Below are experts of layer 4 (counted from 0) of a mixture-of-experts language model. Rows are named router (the router's row for the expert), gate (a neuron's input weights, with its number), up (a neuron's input weights, with its number) and show model dimensions 0-127. Each number is 500 + 25 x the weight over its row's rms, rounded and kept within 0 to 999. Numbers have three digits each.
After each expert's rows: a language model's description of what the expert responds to. This comes from a sample of Wikipedia text that the model never trained on.

# expert 26
router:496509498477491527495497514449473472473490524542514466479529514478536478513510494525472521494491500514521461489454471528537511486534464538458536492484548516494490472490483519538520461506526531502507550516507510510487539542492542521475491481508532538499525513498528511482533502490495498495528501491470503434519495531525515492520462523505470489473542499519518514478548553498492555504499
gate6:514468502505512509500492506464489489469478464470480506505493495524472464491501502489487526448508516541524550488461523526509506461532505466464518492472506450494504542544511526500484527538517464496466473455480513501505547454504523481492500498573507484522478447551474501520535511492480496527487516494488454506499484486504468486434541505482527490485509504476524506517532510502482500499475
up6:503486509511532531490461514469518505498447478450497457473507494485469514486505542470507554454495515533507538498460533492489522487505534447518499513458502486448482494544464526458469498467493483499507499451504499502490496498515503439522502483566465511486460464516487500495511518487486478501514495536523490454472511474482465512469495507473485524511485501496481531488479469514493466499488
Description: Mid-word suffix pieces

# expert 24
router:528458504477537487478505517497475445501496478489503468531489485539531526481447494514460500486501497501524575501485534507489531487473465484466488487503521492478488484502460461478472525510496495475533478496482524542511512509525507530521480490512519490477522476495489459514536496510491517465484482526536497510496520482467503464508432478480468469563500472504463511527533534516474482458506
gate0:468483494496506458497461474519517543452490528551510513540518534462518502483512512446495507500552504496508450509496498501530543427495503526518518489498462502484494485491511483498532481478488541450516482507480481496477498492516525485513466501522458489542465469510515508455482483484549494566516495516487516489497509512528505513500472504510525473547480517528464527501463489480500496503465
up0:488502552472498481505471473490515485506529527477489484554533514507479495497507477498502490490497543518467469464505514494497486511522491512507455547495473555486505507476563517436508456520533511488520521479478496511516499465519510427471503481484512489497502490562516480499511493525528493506539463433463478486498464510477483514510523543512479493494472510498498499479468515461520499483467
Description: Capital letters inside names

# expert 5
router:547471487452512520496502491539477542503488474517497526522540484505452529503507500487514532451494474481458488520536483515475493471482515490547486530484483487512519468485496529521475518463485518509485470447479536501497505528484495474532480530486465503520463494488513523523495498492549496458550460496473517538498492528526514522522515477518500512474535475543530476473477471500512511541548
gate0:465543496496487462534469500499502495522527477508530478493534492495480489511517524483537514478522520535463463494522565526530521504509548530542477539494500501480517458477555488495510534471517490530519494483500491502494506519470503495538490490526483557509473477522470475544509479508504477475540480510450484502501454477562520486521494485509526439499482506494526467488489532519516513507506
up0:507520482494482496549473487491463470465504486508529491487487508536475498521516513491561499518493511505480492479504576505530512469532502513531485520480529524464507485497491497529484525499533465446504475506507511506511518538483492500518505463526500540531504501511472505517494518520483485508529502504435480462481465518574501486496504490452542460514506498490493427522508546532488487507522
Description: Mid-word pieces, table bars

# expert 50
router:479495526513459507526529507509476511505510526509499460523489531539511468530481523489474522496488528481526536520511482491493507533534493494485543498529492490514506479440501502503526515552492516534491507514486535521464492521537524473501505533473498546505496498496469467520484460456525500502462545559523476497524549538478552528480492536493474482551444491505503525505518525473484497484497
gate6:517479494544531524496476463524467517487479504528518470482516507483459482528494471539482490501511505523503571489514517479500488504484544486505499488475442483500483470529484455452469479481508527498487493511504546466471496491476536528531501502527506475470531476517487539494488514552458537458490558502510487487521480488500520518524524498469541463490491506553493491512491501483486522449510
up6:487454495491499506437507524568523546509508519496502498454486499518554461502519476498511487488485480484527496509461489462494537515502474534504497529498555523495457502510455486490499523491487524478408480514504518482502568495528514516503502457489490513503517453484486503505478510487489475496515483488522525515505552501512480487466490489489526504548521451493510518508517502511533517497519
Description: Place-name endings, table cells

# expert 57
router:517529497459459499541466514445515500488500486463475509474500551502527510505502504514494559510486489491522511509546485513465474489476521493514548458495481504495463524523502500491488533539517512480431516460476433515524510446513522517460546508504532484475511471528519491551493526540513471509495510508527506493507526481515499503502525520508532496469526505501476505499458471521515490476515
gate0:528498486544519523501455537516496525571477507530493505514467490514502451476475469498484477513524499477485528533478525533502481539488498511492500513551521548478501518480491531491537512538518525513485569499505522533486477534523467483491507483455521485504482520507506480521473508503542488521513478520537527526511499506496482492486508489466512540488511420474522520512465525474463496496478
up0:489502486505537538489494474497489494499468487469492425509479481519428489492458530493489483503487493543500535476505510547503475463498490536495523459530535478481507528477533534536501510471453488533485486528501543504492498510484479490519527482452479509516502473481493507506466484524463517487456536505500465519528513486444488508509512501474508506465486482486492496560498474507562506500482
Description: Endings of foreign names

# expert 54
router:516569462487484534491452533467490498511498504491465535455518518531496526528522501512465461481537469522474492501577440540477528472466471529513505499515501512483472514491506480496506518516471508503489499544524481496538523518509475502494502479533497497504480494523488533490462456516495479462514489448515483528507519492507510517531536528456502526470532492476541478501495518487483506520501
gate1:491495497467510479548515530535527501499516506472489507495484539534543490539446512483504497535477516525532501530530502517487533523485506536504509481473517496479521483489506444501496472498526538522513497515504439547445537487484530541530504495470494482534499503495511521524457539527523474513519505539511486526533566495498561470461507495511485469504488475495489519503522491523536482505498
up1:496510452489509511466512531518525504501506512474506502450496529513507491531472547504505494550513533511555526540467462482480523490535492473529518491428521522481478510511518477496484482526508476479481512559494474536484479491565528504540465510521494530508461505480530485484489541528496500504553478522481520522482482505479504503487517494496490514536511457543509531481477504510521495546515
Description: Labels before links

# expert 61
router:517536449526497484505523486548526513468478456489507486523497509499528522560507515456469495533526489454470481516502482445506482494544509489537498518500468504511502503500487516533493494491494506505495508489522510464488508492474512543549489476503478465530506520540485535503467502540435446530513451489499490501512508469518537492535497493506537468529486493532536498517485462529498462515492
gate0:497459549437534504528490454485482469468480532474510481532499518489486511531488498499488462514506512498515513508479513508515484485522531529539520476540516518474517495489515516472540545533550523485521477504521502471509513472485510505552431486507485452529560499521488496464493455516480488480539499526479481477494491507494487497473514480502483456522490505479505516546480498524514473543521
up0:504482487545500472523509505503516491486523550478456519486508466491487509498493515505501565470468483503502527505511527535489564484504475540509495524492536515506485493569508466518513503454488461479465500530457470522510553573509486494495527501532506521501478485484525460508489523492517504474482496476522566495504469497508486442494467524513515473511527519503487508512513516499473490474483
Description: Name starts after A

# expert 39
router:541542511475484470476467455493467517546513478498505482493525545555500534525481555517491532508532492478513495520462506505509498501487529495495517480547470511506547525520537486526540518490493528529520545463513486510495491473504516489507480516452499463527507493525497485527509494500529490496537468516486498562474507510547488450519460487548507485483489504505473514502494507530525480500546
gate1:468526485510561524532471512539513553491511483490508531527479506501485502509479501473533486526496453469534497481508514501531506510514505527500475519518485485489461494500512482515524475536536518531515485546521437503495515503537493482518483523513514509525471531518443488527505544442492523491446484520476504455520534480497465493513506478488511485496487468495564488503524528502460547492503
up1:489503514449467485494532560451530470504500510518507507481509501506531510493485511521501506530503502552412508530504473516532475519536504473489467530518505522523539515511494484519517514500516524476551513478454448457512490483499482483457550482484503485467525524490508525472521507516534502532553510475479474524505476505523494503496475501542495515481522501511528502476491487478484512448484
Description: Suffix-like word endings

# expert 42
router:502478485528513451503512535479495475500468507476461461483480444485469489490529519514526483526472531498492496511515514507482533470512506505489479476451477486469528478472491497515504499500529471497480485533507461493520514476558469511497515479497523568490564493458478491498504533527513486451521483517533476455520498520476469503501504537491427507500503498469510497513480473529515546526504
gate1:494525485573505509487499509483516516490522523493521494500503509421495512524520549507501458507507475524504544505485490461462514523465502499492465514513513503492465495494497486475526503490486536437498527526469482496490462490472541529487529515478505492489481503469507500484554521506492528532451469515496490455549462458455499450508499469515483495488531490520516510542498527497471487530519
up1:500453521523472522470521511484490494494497488461537466489488511449480497487517462479497435497499506507498492481518461522469496512452492458472507468483505492500532535533535468493487524515486489491536481491487524490507486491455466486489526489510485464452533522500486483507535499544486519508462461485492484544525485444449448474486502508512489511479452517508458455486494542489487494488496
Description: Space before next word

# expert 58
router:518496507477452482522479514500542508462515526495493522461518522532531484517490470467492528519456454468467480487490494483500501490466461510513536479482499480492472507519549448509515464471519497463500530512505499495530494487475531481532488535504498509491488492554498492467487500468483544501537521507509533512517472475452525522475493519517452495531488478470533492560548511508450515480490
gate0:450490458520509543494515472516475485544491474508472519479498508439499522554464501534498487477513476484491520533495488481485495494434522530469529496518511469455525479495496542510478530497466472515466468514495534509493503510545494471529511518540479473501533502457489488510473487537525503480481513518436493491505518518509478462517547525499496500490543529450512491508524504480504491487521
up0:535564524507512498505523514470538552492542519490544529480487525530498519490516451480499490439495508498483475530489507502533473495482452497461490496449523479523481517568501463504518474505480505495515466504508472518533561472475474538499489474487532440487490481517458523537497495539486482526518524475509504546493508517508504526494503505459511494495522502485508471517491506500522504511503
Description: Early word syllables

# expert 52
router:495519513500484527512526486448556481488536522467510518465492511510481522527523496505469450458501462481492536496515506501542537497494472506495467497450496525455513529506509498527522449479532476519496479464460468515499474494530484517475511485532506503471471456486475495485499511532472523503507474475483445498477527521485513515494483477503436537456491509459493539490494500473492479479465
gate1:499523566514480484489498475513504530520489479494517434478519491482498488486508513446507483478472501498486460509472485500505473507523489526465533514512536506478525511517519460495477521498483559506467483511482521458530492474461521527467498498542502482473468459514512463549531489496477508488517459486514501554463502488490485451544547536502522542509472546506511519489516503468485494493497
up1:476497552547495487478501526544464525557496476485472482474525505467522523488467511483530492484499529518489512511468491493482470492491496523451535498530525494491503500529492497473466509517476533507461509504446515485515537462456502500467480475538503450508489474495519515503497475489510486533516471511483487527428566492536475485529517495470509523512538474480474494509454493510473494511504
Description: Plural and verb -s

# expert 45
router:515480518524486504500496502489500483503542499497507480478513479498492556491491466532567490480503493474481558488505507471491487496512518508463513478474553528519549496499521506490460523534512536459528524507466461549482525498522477491526501512500475551496550476512489511531519521545472473503485455542451533480509505506512505479513536534471547504496494505528529507504521521508482469536475
gate1:477522507463501506515506503558464482466501468523481468520542477522493530454475511516512548529509430490475480505512466500505519460560538497505506512503463510490509505502511511511497464508488469526506504495450531512512458546494534505514521533511482496534501498516486516526482512450449488557507498526471530485453498522490465485499504511489511487549492481500556510486493517489490499535504
up1:553508462523500510500511554513501502468485485490474507474532534478520515470474537500500491504539533470499463504505448473508484470532535485517496538455473520504517510482532471532508455503471468561510480501516507480536511517474528502501508568509489501525518529475490526485511471478433491486508520453473472506478504481495503506493490522483502457492463533504556505463500486485492505510507
Description: The definite article

# expert 31
router:515510485493498493482453479530496512451519485475473497554532480431464482457486488507507492528489513480529503507469507464464451482496484448470512488502521474497514508499500549522507521500489488489503443503479537519503518466474507530499507502493482477535474527485496520534467530467514462546479531502522451502512518493494511513467549471537534483493512516489473498492507459452516480509473
gate0:478452503522520521495451504488507489516531517516465483490453540514537500498494485543488497512555525471478499493536523492449475469499492546513512474496538526482512468499486492507460528502506515515494473472497500518477475461516465551502508487487535499518477501481493492492490424508509513497537487507522440515452508532540460485494506507507502464530473475436501478506485515500499501499537
up0:492503511458500536502470470489510520474509495540495488506519527525494507485463495453525487480497497523472491490438490534477482483485469496495486486508494498485478532491482515496493507510529500501497491508467525495535433497476513465545469530486509466534468476501478554532522534503537509510501485477446493574493497498484496534489499520503494526463569480532470486479483466462538512501464
Description: In, as, signs, Gla/Gre

# expert 22
router:484485490480470540513511479489479508525497478484508466500475540529513508518496479456533515516467494484521515536484495495501523515502494465436517458507488512492489503479529499533522526488487466533463493532500493484515503500472462494477534536519501522499493531464515482523529461463547524467477492556530468511489469485534547524470492518470558524499492486533520519541490553493528476506464
gate0:522511465478495542514483529451491484519536519476475508516503512490519522505554439520512491504480542517452490511521527495518525509484499457468535476505500507474472494469492510503484532475507464517502485507450506512551496482508490522471519466491508532509479474560536494512508459479545507495499538511495475523504527488495466481467497500498543444495495498482508516469461543476497523455460
up0:496509460525467518502505489499484571509505512564480501440514485523516482485504471473500470470470484490492555524448491493477516517506516526502512517490528510510471501515525509503537494511516468468476533588460531507483498531488475516480514523487492516533498513577511519461483502530505444509525464475493529497504513512493507518500479522546505501485504465492530505507505482507503525506505
Description: Name-internal fragments

# expert 51
router:483485510518522514483531522525512526517485503509535510499486455463499488577502497516486515479521500500509503538492486470494454498516479476484511485528535507494549504481504532487450507512508500546527467522512440488462493503494482456520500496514474483521499483484525477544528497477456459482493509452504508483460556526530484482517449487474536486502468476535505560501495518521526509518517
gate1:496479503525483502532489556487488517526517511507465453533500472492483509499497489573486497455444500499513492534490500504502488495496495457473482496518513463478470501512505524485517503498465503454527505463481513539497549468475545527455510516526517509483465511517492506472506493457517470575487541497519457486523500501501447470504485506489484536552507505474456477506479491520489498499510
up1:511475485597489497471500491491492527513515512530481500502524513486496501503450526525521482531512487541511489475478519512475487504476557519458490503478527480494499505506490530507485486529500562515534504490504488530489490521473478498473506566472500506484481467479483510447482503539488520539502509504461489470513461470529508548545515490476516476491518446487468476536532512510483490523480
Description: Number words in sports

# expert 16
router:522468492497471498499488475528563485522500493489461524463541494532493502493500519519487457486549502510494498471480524455463479484476564445516499494511517534530515512478517501546496469471536476509515467531479516492503506493494440472486543525514510511491484518529510538506472510506493461521498534505453509502504520540542523518504519492502482497484512444523547523524507474476498483528473
gate0:525498502474482476496498504517488495502508495561467490510509506473499486505526497498510474458500550497502468514522500478522490481513490516502525487474529507520564487460533540515490467509480488507486526478466499457529493552453502496490515496492507508449511513482482476513552519507463525488494468498524511520520458488478456463528478515508486528471491401498497488513481515512471514554462
up0:490523455568518513435466471491507545519476511523494482511492507456507477501481466491506475511459523499512479505523529517504520498509457469438467471493473480470470495499483482516491543519481467481484514496482554527519495506487541554529460533494501530538520487483494501472512537482521541493480485526488520516491482499507489520479513538472509514501476513514467476482534503512460514477468
Description: Articles and in